Below are experts of layer 10 (counted from 0) of a mixture-of-experts language model. Rows are named router (the router's row for the expert), up (a neuron's input weights, with its number), down (a neuron's output weights, with its number) and show model dimensions 112-223. Each number is 500 + 40 x the weight over its row's rms, rounded and kept within 0 to 999. Numbers have three digits each.
Before each expert's rows: "raises" lists some tokens whose logits its average output raises strongly, later layers aside; "gets" lists some tokens that make up at least twice as much of what it gets as of all text. This comes from a sample of Wikipedia text that the model never trained on. Tokens count by the router's weight.

# expert 28
raises: " Norwegian", " Prime", " Swedish"
gets: ",", " |", "201", "202", "198", ";"
router:545546542455552547536551541454456464444539457455503461443471468457459501448552458459538542531482536444542548541456453522549458542457532486460451539459548454535457545450459541457469529548551461457455459447445528456455527470525546468462475470461543478554455449524548465476446521455448537470492541467537551482448455537547545493462536462452
up0:449501448455468492445435472513461501537513530511521562481495487513490585461464524580576448482482495534514478552473486528492456483524475524539509489573471523544499575498447547516505519469492504511485479524500535578528437559536457466504484496511449557463503514451504475477456499563456556514506387438495524521460479464413544537446458441462
down0:491524506451445577544521550557542555492525497478466533535509547512543470460464567428520544448501586475517515460494453529519544510475475476490521499549514473508473448474452530577497530533498477494476460496429472455472423420490440494422519455492609448464422527521491559554468480551474458471455509491502537498508460532482496527490440475467
up1:420503522508457518492472536578541576600515526505525532490511532526489462486514533457433499500556427429484471547519544473423500482499470526509441490523483522529420526544509471508491561480460548452555456521541511490505451477501439469611447567534472436469545487517409517515535500545453493515460521554447520523498454494458423545475562470543
down1:586469496452436513467496457496450418575530480499428457490509557473495506419578535465421479472529497421475530558413434433531489517464497476576497514429510475490533503513565504509459505483433509434535487500505486496499497476527514464460506569463569549501585503504532471508493562506459429502481582472512508447500552513475522473424504509492

# expert 47
raises: " D", " ", " T", " G"
gets: " a", " the", ":", " in", "The", " The"
router:552552524439539535528547557479462457452535459456503457443523452432451507434555447477535531513500508442561547506433473500550483564435533508462462539484555428544456550452424552471486544551538443445452478458426505460434538486531559464469502470466566472546448463517563478487440523436449543531470526477549560456433446549559543500463532469475
up0:527517559530589469490586557490516474532603452534513488564496478457528452482600492537455476497528506476582480491533478523463503504505521544519532495533425547579442519517507479551468543524489408495459477477500497459571552530558465492454495507507515492481501412466545515447483588518505461539450551457537482451494450491541457553499532503494
down0:470484475539547551481445532530468454492469531582465468532532485462500514515492460522497455525509484480500510517421475446509538552423536481496478502515538471504487501467540493474434539468490543404525407476525563505433434485487547479493492524561515521517520523510508510521464556479437563448482533496552475465468458461454407484406556542546
up1:485513505595472529457489510504494509521518555543451531425407547552409453480536491527526509513502460501523526476444483456442464499526442485501545518557490528480522468523517550487490513519529484499519528485498580467515469537473435480505521537518414461443552492505520475446477486454599524544495527505487492533535500609508512448508494525429
down1:477480500511508525466443495491456483434409523509514572504550367498497545528500465530500477451487482503446508527569458447501549457500592467409542431492554488489508460461468510505487502549506527494522448518389524529497501459475542496483485527525439522481515503567563440507589565503516446561484539550404460468505442545528449494532498410525

# expert 21
raises: "em", "°E", "ov"
gets: " |", ".", ",", "|", " (", ";"
router:545551519453543534540544543453453461453539447457534465455465462451460473449552457451548543532463545452547541538454463526545456542457533476457455533465553454540451547459455541452483544544543457458457466464451509451452545473523548462458476464457541470549454460505541474450452514453455535499473541463546541477456453538544544495476544458451
up0:497466556551508458504501446519501558515458514515454530508540511565586524528488442512517490497489440480491455479483424482447542494560447461496523426429507480565516523506473506510531569458468537513507524577587480494485515460455492507457424457498496520488474533496542501479493527463602536535538467480537493456505496478446500532505566534499
down0:526522420525475515506445481523470443569490436517491493483502476533413520559457502483514455553464511512505457539548525441448483534552454503468470504553457470448472562484458524489471557513489455446570426419498515467432543538479446522471523541499504483545486494450548445573519513447539498512520462453503464544586559550462559513476522519455
up1:512449530502474442456537505537487504521508482538475522475479461515455550540535508501477460529493458480532437499547524554531470423520516507567494487478419519502487496541528496549484540534491529483569442549527590513535488495520458436541475465513506469462511503490523488491568495461483562472562480510541392559447573469488465453451388505499
down1:468535509469484490555464477492469598520466522523529571450458619542471576443559489509481472510520402560433504465485532532530521468519530530481481573483481604546410449508500478408447563463455455451499491469485517493552471544511532471481476448417523440491452582438451499519501522495536495495483498447465527513492483542439536557432488507527

# expert 35
raises: " and", "\n", " James", " David", " of"
gets: " in", ",", " was", " In", "In", " that"
router:547548532454552538537542549457444459457540445451523466452462459448456489445545448455540544527484536445542543540453460526539457553450519484463452524453555455539466545458446556454486546552548455457456465473445515453443532474526544479466484465455538479562452455496545474466449503443449533487496543466543548477444443550550549507479534467465
up0:504491475494468541526501529477517463452491517434441469520514568536480544490512542558526500506526558504524534548455529452438531530508469438467489489542467510453529467520556480596518460459525552576532485553452484561531437477522534476494500526439463531512603495438509552436508492506494566518531465551488481535485539528534461533544429522467
down0:504479583512530520612461476463553517465507549494453432429504514463457512480549516488515468552524530466484531614519481427491472488473502417447520441542472525482561550518567532486545511507505454511486547510483475543524498516458534491540483497511510530528421461474541482536508534493500414545575424492483528438497452508492479451540516435563
up1:462438514524469468442490451489534494534471550553514511530511500553451474435594485456601525482476552522453416520455491497440545519451500473480454486424500489497479508604504532461485521476393506506498414503550455493513430588515477615544556440541451441573506532484412519541567564526470481442562487544497500566496495501449480488533514544467
down1:476417551557501450507515515578474472440456408563539556487533449493543477465458497425512512547469529447478532548501473540474548496466437529510533510498477472533497534408464512516455515524490553443464532454502550476587478478630518528486467496446500491438543474463518449570440506515549449460472477432506432572512512590466535485504503493400

# expert 9
raises: " |", ",", ".", " and", " (", " to"
gets: " |", "6", "0", "4", "3", "9"
router:548547534452547532546549554462451444456534456450494458441477463449452504447553464465543541532488544455554543540457445519554466548444510474456450538459546451545452549452447554459489540552548452451452458483450522458451537469536550460461483472470546461548454455505541450476457523447465539491491537458541548487456457538553554492466535458471
up0:486502485502398470524509538540473514534532470465465428511514520541530455516529456548487465509488474529510462505566585527480489501471527531490488507549491436532434534530458524439521487424507485534527500492491549511496497508542582492588568527546476434446541456482459400484539483436544479445475491496525414563487478526508512559469523460543
down0:515476498521499476459480511534512456572485525410539542478504508583493544583457448438454499536516446538426445455577495518559567552423598493530577544470574485494544509493523495534493503453465535435488471509445576440467543498535433419491471482459487534532536498524516485537504534504516495551554520574517548524477508474522484496540527452511
up1:466547466464439428487518478476531598485529442474490521431539496520591446494472538520454496510525438543467526503508564485547508480470447492602548524574481519486501462537531499505575452482486564583476466518521549485588498561551467516529521523520487508499490524468508522499442486575601448527561439495496501498434463488491425510523528467499
down1:490551460419544504518555488503478460502469485456485627389525451537513459432441529519505521506511540470536537419479486541454544448411487531488456571525461474476459472507455521493573530489506450582514506554500545564518469578491433477513484460448511504492514462483476454478510454506472501454468465478478447477516463535511456485478562488528

# expert 37
raises: " c", " ", " |"
gets: " the", " to", ",", " in", " of", " and"
router:542559529444560542533546548463448461444539454453513472442483454457463490443542448461550540536477543449555546531464461528558463549442529491451465521460558459548455559452451550454485538546553446459469471483446505447442542465521558464468497474453541468541452449507545467475445522444447547495499552469555543489453454538540540495477539468469
up0:549544487555408551474466501473564563478478475533480434468546499534487548483462505486476510469533519488433495486571521552453617453488498470442515464510479531442538410538473594540485491476534549472592512512520540528505497489507497513458531490470458460503495456520487548550463425491410528577566494523557435522472492439558472526441538548489
down0:557461465486546510534503552459487451528474486451533432510411485425471559530521517467510491529563451533528446542551488513513464548443523449463454484470514456517489435544444454471520556514515468457553471515458472467426472504498530478515468538502469460531523506552523443538523493482506470484434447545488509537481440476415491491472536542501
up1:485542518531461496528460495511462524508491485502431502500542496561507460434547507527493476527547439489471510545491514500450434515471462514499509500560478550506498542529530425510494547441481495532550521490477529497546441451481554524492536511513471484534506447529451479457531504445543437522440541503489476554562509579521499498533505482519
down1:541525504405464530502454473546515546432444496514467465485417545462509501525512482487481520425487490500490464435503458540474512544484451632425492450500473475453478491474549541408512503514474477509483487538466535534482559558425585450458499521511480540461531520471477540526545468505491526483557452514535465476511465551489441519503548477526

# expert 6
raises: ".", " ", " front"
gets: " |", " ", "\n", "|", " |\n", "0"
router:548555527451548537552549546456450471450541452461517461456474461454455495454546450458543540524467534448546536532459457534546464551452543482452449545460546456540456539451456548457469544559549459453459473459444503452449540476544547460458470480465559470535441457485546469473449520463441534477478541463538548488450453542549551490463547447462
up0:476527543471541522465534461512447460520419494533534548463505497572498500526456462498542519455570537516462465502561485524507486470552488450498478481455491531473510472574485517571525494507473441515541430552481525497484483504533525476469531486540512486496507477437439497512438488516430510551536463498453533538527454457445530568498565609466
down0:510486475490546475506605448449435470494546548435482554455511528445483492528484518515519510474478502471532534605471503523467498450481533501486491515479481537493526421527508556487512420506497517525463508467450503488434481486549597550479493448461520530517498522469480436563493456578503456459551425494500486440486476440500519513475539480493
up1:494490577468529522552501503472605440582468456509519545472550507540516467519459449524504444516516500545459525495538591507469466560505443471496520501468468531516525483508503464461547521517456595565456547537491490465547491520584466559533447510526498481551508557517487496557551497611445547588468509489488544542514594491456499450510530481547
down1:543484464538514536392502514455557471531483557521445490513517470470461509426540522532442486512503544480521511489522494483529494475405566459456548473499539561527507569486409469515462485532505506521589495521439526454532469493482500589460555530538464422534435426630491483523467530540536503496549505536504467473543475472480516541499470470507

# expert 3
raises: "ured", "ra", "中", "ifying"
gets: " ", "\n", " |\n", ")\n", " (", ".\n"
router:545541536452559543547546545456455461452534450456509453449466461456456479445548457457542543532470541446547538540458466540547452547453530485454450532455548460535458540461455547461478547546544462462452461455457502452454530473524551477462478470458547474552456456511541460468453530457455532469481535458554545477454456540548550486473533459451
up0:459459451530438505506497435479515535512457543513458503503498564467510491466461538519455570473425495562519508443484549494481477468531492462557526541513452542565481524479545497528499477575515533502487487476516578527504487526543549506381499606453481484549457523495500588502552490530519451522562492481481480432540490562445482518501517471494
down0:496482501522513532481504510485459533528539507485500435535526464498474553477459487527515512430489545476482506564525487483428518539490588480440550477499428485476556472472459492584431407512526557568492483538518456475552530434460545522502484519401494460509479527422472435526554508446480498502532568494445498557492522504489546431494517551577
up1:472517453464426487553538468521556525537404544464506535512428495493556468570494407484498459519522483510479449511575476454471496501563408404499464428549451517474545530538554545525507492403476461582533516530564535503579521545473462520506567526577500483521501474495499545464464543499479525446489514535532479526562516501423435534635417553453
down1:494431475477419492542433491491488496484500560500476531553458478561531487495527550476483432573514527534493511518471516547541477507568512510456449477462551462510513554588438535473554561537480541432515494536439481545459506534461510496492481452450534443447465462423510518509480523527491519465491521497437475494520534484541490490484504481537

# expert 32
raises: " be", " have", " start", " make", " play", " join"
gets: " to", " the", " The", "==", "201", "198"
router:561553556450549554541546546468452460445555460455512455450474466458452490451557456457543552522468529454534535542451463521544470549456532491462451544455544454528464542442464552448473537563542463459467459448452521461457545477535543463464484471461548474544458453499555472474453513446455537477495542470524556475456456541554547486480526460463
up0:528518471507565562490518483509508554503507531519445539447441546450475460478474490500445499509540529461465503374586521502519500412506427565491511558528431443453498496470598454462498497518423548540518420459531588451507495566492444543535424546449489475566481575520477491522540531478557478476507492502477419509507612484549474477491504495593
down0:507555517503453486542503532484490390469501491489503537480571496560523544546515449421576454548513495471393541532498470489593517485430505474523443518530443529551480535491524578515447466538527477521524443549419522529491426461489493515477555496412505441485498526432534469540519445405504475521487530459525511472487458461478560494462539471510
up1:493547534535560430495493486469482607403488480597473550442465528535473504506476491526454482499544470513506575550558509522566495501514445481500542491492483519454533527464571500505439516511456517430552541478513498473390527523540562563508495499517535514469458514502509458518577470455532591496495493534529490497472492559527424535497525496513
down1:499444433528493528460547561568489510539456458507525452476459509554519550507551497502493454498525446515480470442443463537613549520503479504472483484542500517548526482546442554513482463525504474518489394474523496511514470477524514521462475520405474549542426504549440521520521499448491464578522535507447495471538486430522520469532567539469

# expert 51
raises: ".", ",", ")"
gets: " a", " with", " and", " \"", " in", "200"
router:544547511442542530522550580464444456458536457451513465456474445440435481426546455451545539532481536437561535522438475526557478567440512492463452527447563422531468556451440544454477542547546455446449483464440511454430528478524558466461483483488551481527449457497538470494443509439459537494500529469532568502451445559555551513466541467466
up0:505533432519476440466466460557520442490518518531566521449441504535517577516423490512481522397482506459502524494483580500493559525461520524521502498448557530506526496484501464494532468482530465610435445493527534477485592509475461496430500487525536513469488540480530473584591524492499536523481515493496548489485413531522468550464490489474
down0:561445477514440471554541537536533484490476519507530447475505477510419488505529485506512547457480518532537485425556540515562464485482474534451407466467539545441355471526475493464560482455616479477505445472483505492463554516454507473518463474485513477561465526537533485503449576515558533568505495512455502559485482537521533527506562510454
up1:443512504448442507452507458546528523479556506454547529471532493521612458505449494510486529464492505539465453576523527510456470415465483603525488494476486536480480499492516482461501482456481480516495458491495516526480495413475432560521443516497531454523582487536497436563532477468595491517441554513405549544529549578537425516527436538507
down1:397460532492437443532456432478472506479462470506519467452487559489580535472465510487533475554524506567539483518518447479431472413442452524524474519476452446410491471554436500447532543502495510557575417441476490596467489566510442568470536382420496442492507479498463510479490526553502486452480486508464432535538534425471467501548507564493

# expert 4
raises: "G", "B", "d", "t", "M", "K"
gets: " ", " (", "\n", " |\n", ".\n", ".\n\n"
router:542547543440543545546544551458452456451545452453507463450477453443450488446550449456537532535485542445540534540456470537546463557451537497459456521464544447534456542462453544466488545549551452447441458462441500443452529471533549465463478474462542483540457454518549465476451540454461552479487536479545556489458448550556530498467532466457
up0:524521496535500564533531488528511454486457463562397489490450479513452454533526513539467469487535504524429524483437501519358517531541525423472607484449522489520523508492527523538528513463507520498479534499491468444454475484539544463511568546494504533571455498472476506489525463472534540438491492509529471540545582444537454487475452561551
down0:433441534499502498502461565444493545581508503512484476524600561553393483542523521519467487524474506448435508499433497471578486562512598486520503489569431482518488470483589473511521482547542567562474551496551510446458512492507523480458499489528538502438511521423431524557471525508427461504491559509534536502551507443411510544420487549491
up1:505529552425528512533545541528474517490479506468474483496529497447519509504536527486465485592467536504416503444475505553462466479461477501510539512514512514473472505507550436511508519454486466513439493479491451544548440529600508414520446450477579472447555600538552476471494527530575532460479466554493530480516486462483487561511528554506
down1:539601445523537472506498565475464576463592481551470532476499548480481528408564479477502407532487547527496500474514537556440466506505499518569447520546514470529526498534545412520452528459510432541525478521525446496533531573534545479455412477487556525455471497533571493514537520503526513499508538521467498509517533510509453427475462504466

# expert 29
raises: "man", "ding", "sh", "side", " representing", "dale"
gets: " the", ",", " was", " in", " is", " a"
router:541550537453555544538547548458448462449542450456505458440463457456453506452550466466548540525485540438545543539462452523546462546455535496458445535454546455542452536445454553465463544547543461460457464442449525450452524471538546454472478457458545479544453441514543463481448517454448535477487541458546556473449460539558547492452546470462
up0:471483462495450447507475469518498540530395481511490447535549437613544495467471568514511484544471444518442531457543542528454557457505525452495463470503405514497463460555452489563461567494536558522485561515490538463474496491508559498505455506436462583496518489540513563467543477560506511485392459544534504449482549468505514578371518531441
down0:515565479445534549542614499552571435478516462523489445543471500531549536505485525479433506466506558587502540534547532459552527497503542579475477550461539544545515473577492527528477509506481491511496492497499429516558439548495427534561436517498511541532512465436566480506415506511446493464474531505568491464492475454491473492555512525514
up1:451479537561472510548565496440583494511505490503498510488538534552525472549404432465509486446501482404485535552493489543483469484451526508486565600559493478475510468480473547510521412516443595513490536493542494468552519499559502470530531510538514415483517505547523505489538565491513536479478505473527435453538501468503472456543544514541
down1:446576445477538496471554489484512457560381434598516517555459482477494496424544563526492532434502461507531507483479378475520491515536530476535448538493522515540551508540512479528522470540447517486547509493533521527465485423538526449492508492408480497481473533533515464474516501598399496473577529551502479540493467531501520512527477578431

# expert 58
raises: " it", " there", ".", "hn", "osa", " "
gets: " and", " with", "'s", " his", " that", " as"
router:555536526432569520550541559470454453450523443443525460448487468429438512425556436452532535545491520439536525518443487517562470559446523496462453529450569438538461553461440552460484532546545447455453467467434507452446532485513566461475489462470541494537460451488535474489432520444453532500481526486552562488435441538553534494476541445457
up0:454507544467433561499497476488501464539445518499515513523575517520543544505511522410466526514512446551548539425471501406436491406494479449537617551561519518479555426549517511489551504462409578591504474517483505537554458492443601526431468495464489507518492523533499448526600462471521514502507524488495554471513512545476460524451550482464
down0:480502496519518477451475530551537514479516490528502466480491505488523501549545447465490486466473522470484510480451476579510477557562495434473498548494540465498588545542491557551549483451508563515428441499551443577527526533547513542434518488458481514409480526481453532466531467489489470555516556533518451549478468465494499560512500487489
up1:456486491497483514480469507519568437473489571538601547492493501462440463548459498456488486497583524453469458487454470495437537507526440473543497498533492531493525491478457504523498461452555532516512504553565496496512474514536493549529458487537383491520490466549492527492498494550433445517440472592517547424611494471527502528510520533505
down1:566534459440478553469478495495500424528523450555478445523514484526456489493500485485596463456495511501528436530449497598361575476440525512423486540485542425504464527547497562549539472433437445547504507505539456494504484540558388562469501482512537496441417522487537523479471484461572473466470527474446502456499508467539577486525542507530

# expert 41
raises: " the", " a", " and", " in", " an", " that"
gets: " the", " in", ",", " a", " his", " \""
router:535562528447566535535547560450456444452536457443522469455477465450450485439550433455541550516482519439561535532453462513558463544446520490447460528453556448533453551450454534451484537546549453454446463467444498451447524474534542466463488463478555479532445455510554473487434528448451535494488533461547539492451451547546547488468553458453
up0:523449532502497539417443481447436502499554562469441501458489600549493488526443507470469478555474516569519433352454458497512544471458476499511455454461520502504563461570541494482500468476563529477528511582535483549524429557508497512508521503556476474558491480545510534588582510514512450486504492511494497628471503436510450487586570573458
down0:510571496411521396461489563506481528446514540526486469520463449480391491471499539426504449512548502505527513510467536443506553431476510532494507436514506421456502550495512526489491565535551493434514517523502490466597555641484479552539537481582524467477452496525458504507446454452467521446457478413538515466519466466522518462509520492498
up1:482435494467555501441525532485466469478518496525489536444475474513514563547548413533461544550473497524562486458488450402452539449537486508512388508486518480494527523564510463501514561462448510504485515509498442501455471496501500576480570498527518523420518448551512554539531473539535504524505455489519540378484465538515460479584480490490
down1:549514513523472505509484488497519485531447465440504514480458471555484466487529485492516472477537530500514539465536540544531415475458490544525472586510546465504526497509485505586516457526503548471577534469501496539553498414507530539501445548541514424558486514508491568475433547508462471588537402459490482442578509503529515543540502519488

# expert 2
raises: "ed", "ares", "itor"
gets: " ", " |\n", "\n", ")\n", ")", "0"
router:550548535452550547544550542457453459448537468453518453443455468456458488454540463454543539525479548447559531533458460538548473552446532476452449541462554453542465530455452552459482538547545449460457453460450506453454539464542543463464492474447542479528453448497542467479455509449439547490481537468542542477453462540545551500457534480446
up0:497462529526495458458439497546583445513451497536532486444487519445484490542489495503457467502462486548514486454511509424449489481506454522571477490497523481437503393487562517434484569495501498509567462466510572488491486486422519488533507472524485482484511531500521610507509530513449512485517470454499517506542477594411520532457547514523
down0:529516567524493521465502522500500479551480488488543437544503532478540440469507441418568561470474504500486547445519509498530490553570443472418476543494523443535504526450492479455461512457532474514460494530571483527388477490517501462460547514440523458537468491446492473484502501460532552451460546572552584481538530457495525535484455526469
up1:515451581469566543465481475513518490489480557486447550400556483504466543527547477448504487570532535447475513409475477475461475510465476488486473450553488495555515532558502492514528509518478542584506421522563485496511484528473528494527525529481592454584580493522523473563535513533565464495516503447535481489546532442466539569512441535501
down1:498481511459581515460474445420534529407564479503503486476537560452525500456461405482534490503495529535497485491479489515483570514507476539449463545515441486515460502426507419431496506542589535513447491505496482515451595476490467550520467515567505570508488493587574485515541556501566552532490505487497491484532498522478480495493448504493

# expert 20
raises: " that", " of", " to", " he", " about", " from"
gets: " |", ".", " the", " (", "|", ":"
router:546549529450545544534552553456454453456543452447527463449467466447457471445548454458548543535471548446546532536451460523551467549449524480462463526461555446540459546448450535443478541548545452453456465463452508455451536466521541459471486469462546472545446457492542465463449514443446542495475538458539548477451451550550548490476543462471
up0:501544463504486495524484507505469428546500500477449537493454514592465557580561520515515530472467523490514457492535531505565479532494520508464531507478489543500559489483499517507457450457504570449494571562510537505466438555485422499521563527513449573465482542513471454510418522528575534511532470503514518439512528478509472470523544522456
down0:398507588485483519480469505470493469489484446522427448444544555513537480428573530510513522534461535486519557461450548634557536501522409450466474480508533534528529538475560488503449462521512525498484467518548482470532527551523506477520498460489500516518500517547458472433526501497505459452512512487393477515495498555539469548557522463519
up1:496423500546468422476501445541455516513511579524501568437457574434479526534473498497503442516491547499500493445547425496488437546472456446518547520527465500438513475547531495519472550468484557546510495426535443535535540516518452455472471497479395521468496496437511459490536550518503451452544516520531595482487473574499560521542477530501
down1:467466545537499448480497516544500500468512505486479473401491438489538577495502540533477535478503563469502527469522494485490457451467485574484469485480528547427510458479463562433543468488518550503514464536466585546426513510473487454550388541532582508485449448468444483542532480503526443552510451544508538511517482511436437482428499500484

# expert 5
raises: "The", " women", "iting", " models"
gets: " ", "\n", " (", " |\n", "-", "–"
router:542542526453546537537548549452462456458545467459529462458461452452456497449546455457539537533461543454550544541454459541542448547457521493454454521458545458536453539449451541453484546542545454452454471454455505455453540466529543466465469460459541480548455456510541473470453527450457536483497545465542550478451455544551541484470532464462
up0:522549490563451516490554471485508569501443531503515516521468563473540522514452562562485445525555508529465540519542492471397565447474528606465568527522467487520461581483534474541485489479490521554531488459463494453513471526543485530558462502441462517536506529530467517484572514464558489587428526528582380522571526488470520514486464557523
down0:445541545532548498542494485437546483505445467501442553496578496526492425445486503513580402530577519490432418493525522455474558526533515538490468521534482547543438543528469503530438582522437508456511435546511515493542538559501488504522509466473401415567548467511466523583438455493502476497451507519499431499496508486498535474451542573422
up1:421468505555522479491535469531547485530553379507534488500481503516475570522471503604517487483524440503459555530551472499509471495512512528551508482481466418514528521492488448629479462469411498522497506518541551515564439531533444502488424570495518495575543503483500539511531556546568475492530519535529459520469495515525558528495491492453
down1:407446528458524461467474433505467517507532553483513539452485516561504522533479496442526498498482453576480508450563509504482491522496587476498546449494472516455489451472521520540421544525536523548547471482528506424478504475550552492489560496483433575490539561547524471552434525449527564408480458509530524558477542486527537483543567483542

# expert 56
raises: " of", "ly", " or", "dale", ",", " and"
gets: " a", " and", " with", " by", " are", " her"
router:551550516448545534551556551460450450455545436448519459451485468436450502450552434456538546527472540447549541535443468524572466568445523490445455522463555438532468556451445557461488534548550442437453462474445510459436542474523558465470477468472537478556464462484547469490437509440452534486488540456542552498448447550551555493490548467477
up0:544521517539479469492525467508482558591548545524502531466526535505448479529475433482459455512525536436522512505437523427525481468549490457548428433485456531547537485515500445493542499488515492448547493394454518530575534458456450504566488432533544540467543557516519513528542495506564551532510538545483460561495510504493439463526535495501
down0:521506538531471531522549440570467518521466467554473468428469425473473452532553434450537520513479503392459541499550496468482531477455558485511467618546521472456497458492490458547557590473442523472520535448614482522583551555550496530503507465521415518530586423425458532489478530517521502504433580555590467534507433476540509453514471552541
up1:405508472517471518509422486519517490518487517519466532508475534480505492474526470529463546487498427477492514607478528513482532438438522515530511463500475422564516472477544501513560483531535487517405517488584511528583453494413495518529545487490514560490539499526481553525547434590558528552512470545466534502476535550488408499493495545442
down1:504580550507496464522541469513554535427436477487462471534472495513486538575485433498526537497440513482521483511544499486497556512453517545508500476497524527472559512457513553445467508510436562505500414487467504578526500496462461490559513415491494465502500536454436458448484418468546475432474468519439445514413442530485486516525543510523

# expert 12
raises: " in", ",", " on", " of", " at", " and"
gets: ".", ".\n\n", " |", "|", "-", "==\n"
router:541542551454546540535541540455459456448549453453516465456481456456452492457549451457545544528483552461541558541460460536541464545460527478457465533452545459539457545453456543454483537543546457459457463462456510457454539463544547449457469458466534461551450457515541455479456517456455538488487534462538542470455452543546541494468547460472
up0:455512480571456575458450439516587521545491489476467499500506557500483455573532559464467466494507512536494537543519480603423457519540506512528481522489487490482470532526503432442484483548507466505460474546576559500461581558520440506501556522488469503482534504532439524453493554529585468527523480527456548500546500512498502486560475423505
down0:553526487443461546496586492534481498514474478485475535518490456563423571471505508520518512487429444518437454576479498560517521508489480452489484474578487427500499422481497554500462607490508530479495517559501482500510403529544502512527492490491490495547526424532550453516503480461528557465535489574466544478466514501593433552464523464534
up1:495471458585486512483549447535459501464483472544414516569484524530431480525496519513448513509451532531547555506469570535466540582486479492541506441450486528494479572435544481518519482489493519488468514456475486509471506461517535521486541555462410524476521499487538475523465373450497471461483502513535503483512480515469516448507495474436
down1:518502528541492450488493522525489484546463571485501541505463493475528516508398472423500476521569520528482529530544489505531516576498595439519516508522554544483502492484420487497510532475472501521546563578544468450517505560566575474427549551526503482540515506551511466532422445545454470489550463531519485452443563484462507446469485463527

# expert 11
raises: " |", " behind", "(s", " alongside", "enz"
gets: ".", ".\n\n", " ", "|", "6", ")"
router:537548545459547547530538543453457460459542456459528463453467462464458498459549461465535541531470556455546552544460454527538452540463531473459456546463538456542458538450459545463479539541547461458457463454454515453460538458545543468461475458460540460551462459523542459476456524455459534485477541465542539465455462542538543492461544452451
up0:501537463445457492510502502490549470482503492522526538521515462544542488500549555545499498496549502532525571504442510467497531510491454486499477408462505505500515413510511483540593528485471613522514483543516527446529445482479493508441472467516479535508485575441486554571533437579527476533439410477494473510526501495446514450466447543455
down0:547510507548534478481461527577450485500532465529515457509540516500573530475454462494566591588512514467507493492549511488547568524424501473523548490539544574461499489489451467405462413422497451524543491464444478484513584477453452452511475471515482548617581502493498539407536502470542542519512466398541529441481448428459488407511527428533
up1:401487503486479586476516536482523509463398483576526551439426550571516482535437473469455485464459590492495436535539507447482509443463512534569515404569450584416461502531548490473514525496474417506452498472555492508474498494532459514489558583541479553490504450399460511548510482543559460463482497461529552510441485480532414532489525501606
down1:497470501512481436502593521494557491521545508507565531554514606508532502489531528575499478524539501420551516511440503474497507514429428462424470454511525440481461501562464420541448539478459477569499489517536441506420482506537473453460521461556515484547521497565474472483515533490501531492551475464531507489552477573548499519536483484531

# expert 0
raises: " it", " (/", " latter", " country's"
gets: " ", " |\n", "\n", ")\n", ")", "0"
router:543546539456547535549541544450454461455539450457525460454466467459454483447546455456534547536469531451542546539452454527546461545459524484452454538457550450544460544453446539466480538544545456454453457459453524454456542453541539465458460447457543471546452456504536466474448516453457545483485538459537544482452453545541544491468540452458
up0:514452484474550501498487447519491542482540522490533493533462562507557507522451473599477401556510454565476535497524475579543485485542459511473549479476457529490504483543507509568519507488526472527537509514557446467520484524461461504553461558491449542472460456461481510489549583519563459501430485568438472523494489454552520477531512548531
down0:512492530508524469516501481538527479434560493414469560456519531521538411477520469511499505493514510434571544463495455507561486516568480562525442566543550530553478441459491468495453516501527498479472442512431428457544510467521562465461548489505461492442515493425506505474522482552507446442440531437505550498516498546493493501522558481544
up1:489504524456528585515518399491515461470409493564538519451471457542488442562445565483475505451497505492437518455494481478479504489493522527511540521524542495487486499533549513525481488490513508569562511483470478526528457486509465406548561461513517497546477576539456462485548463488541517506548558498495507562569511554566412515541474425527
down1:498468518437498405510470534499489458556473440495533520525458493525501538503455384561552549544478445524491546540549514492505606485452560504486502437521545435488492499545491461535431536469457572484504456518573483443456470467575520552513440464543491488409515451530577447476469572562501473501494565503491508497480499534478527389438509500495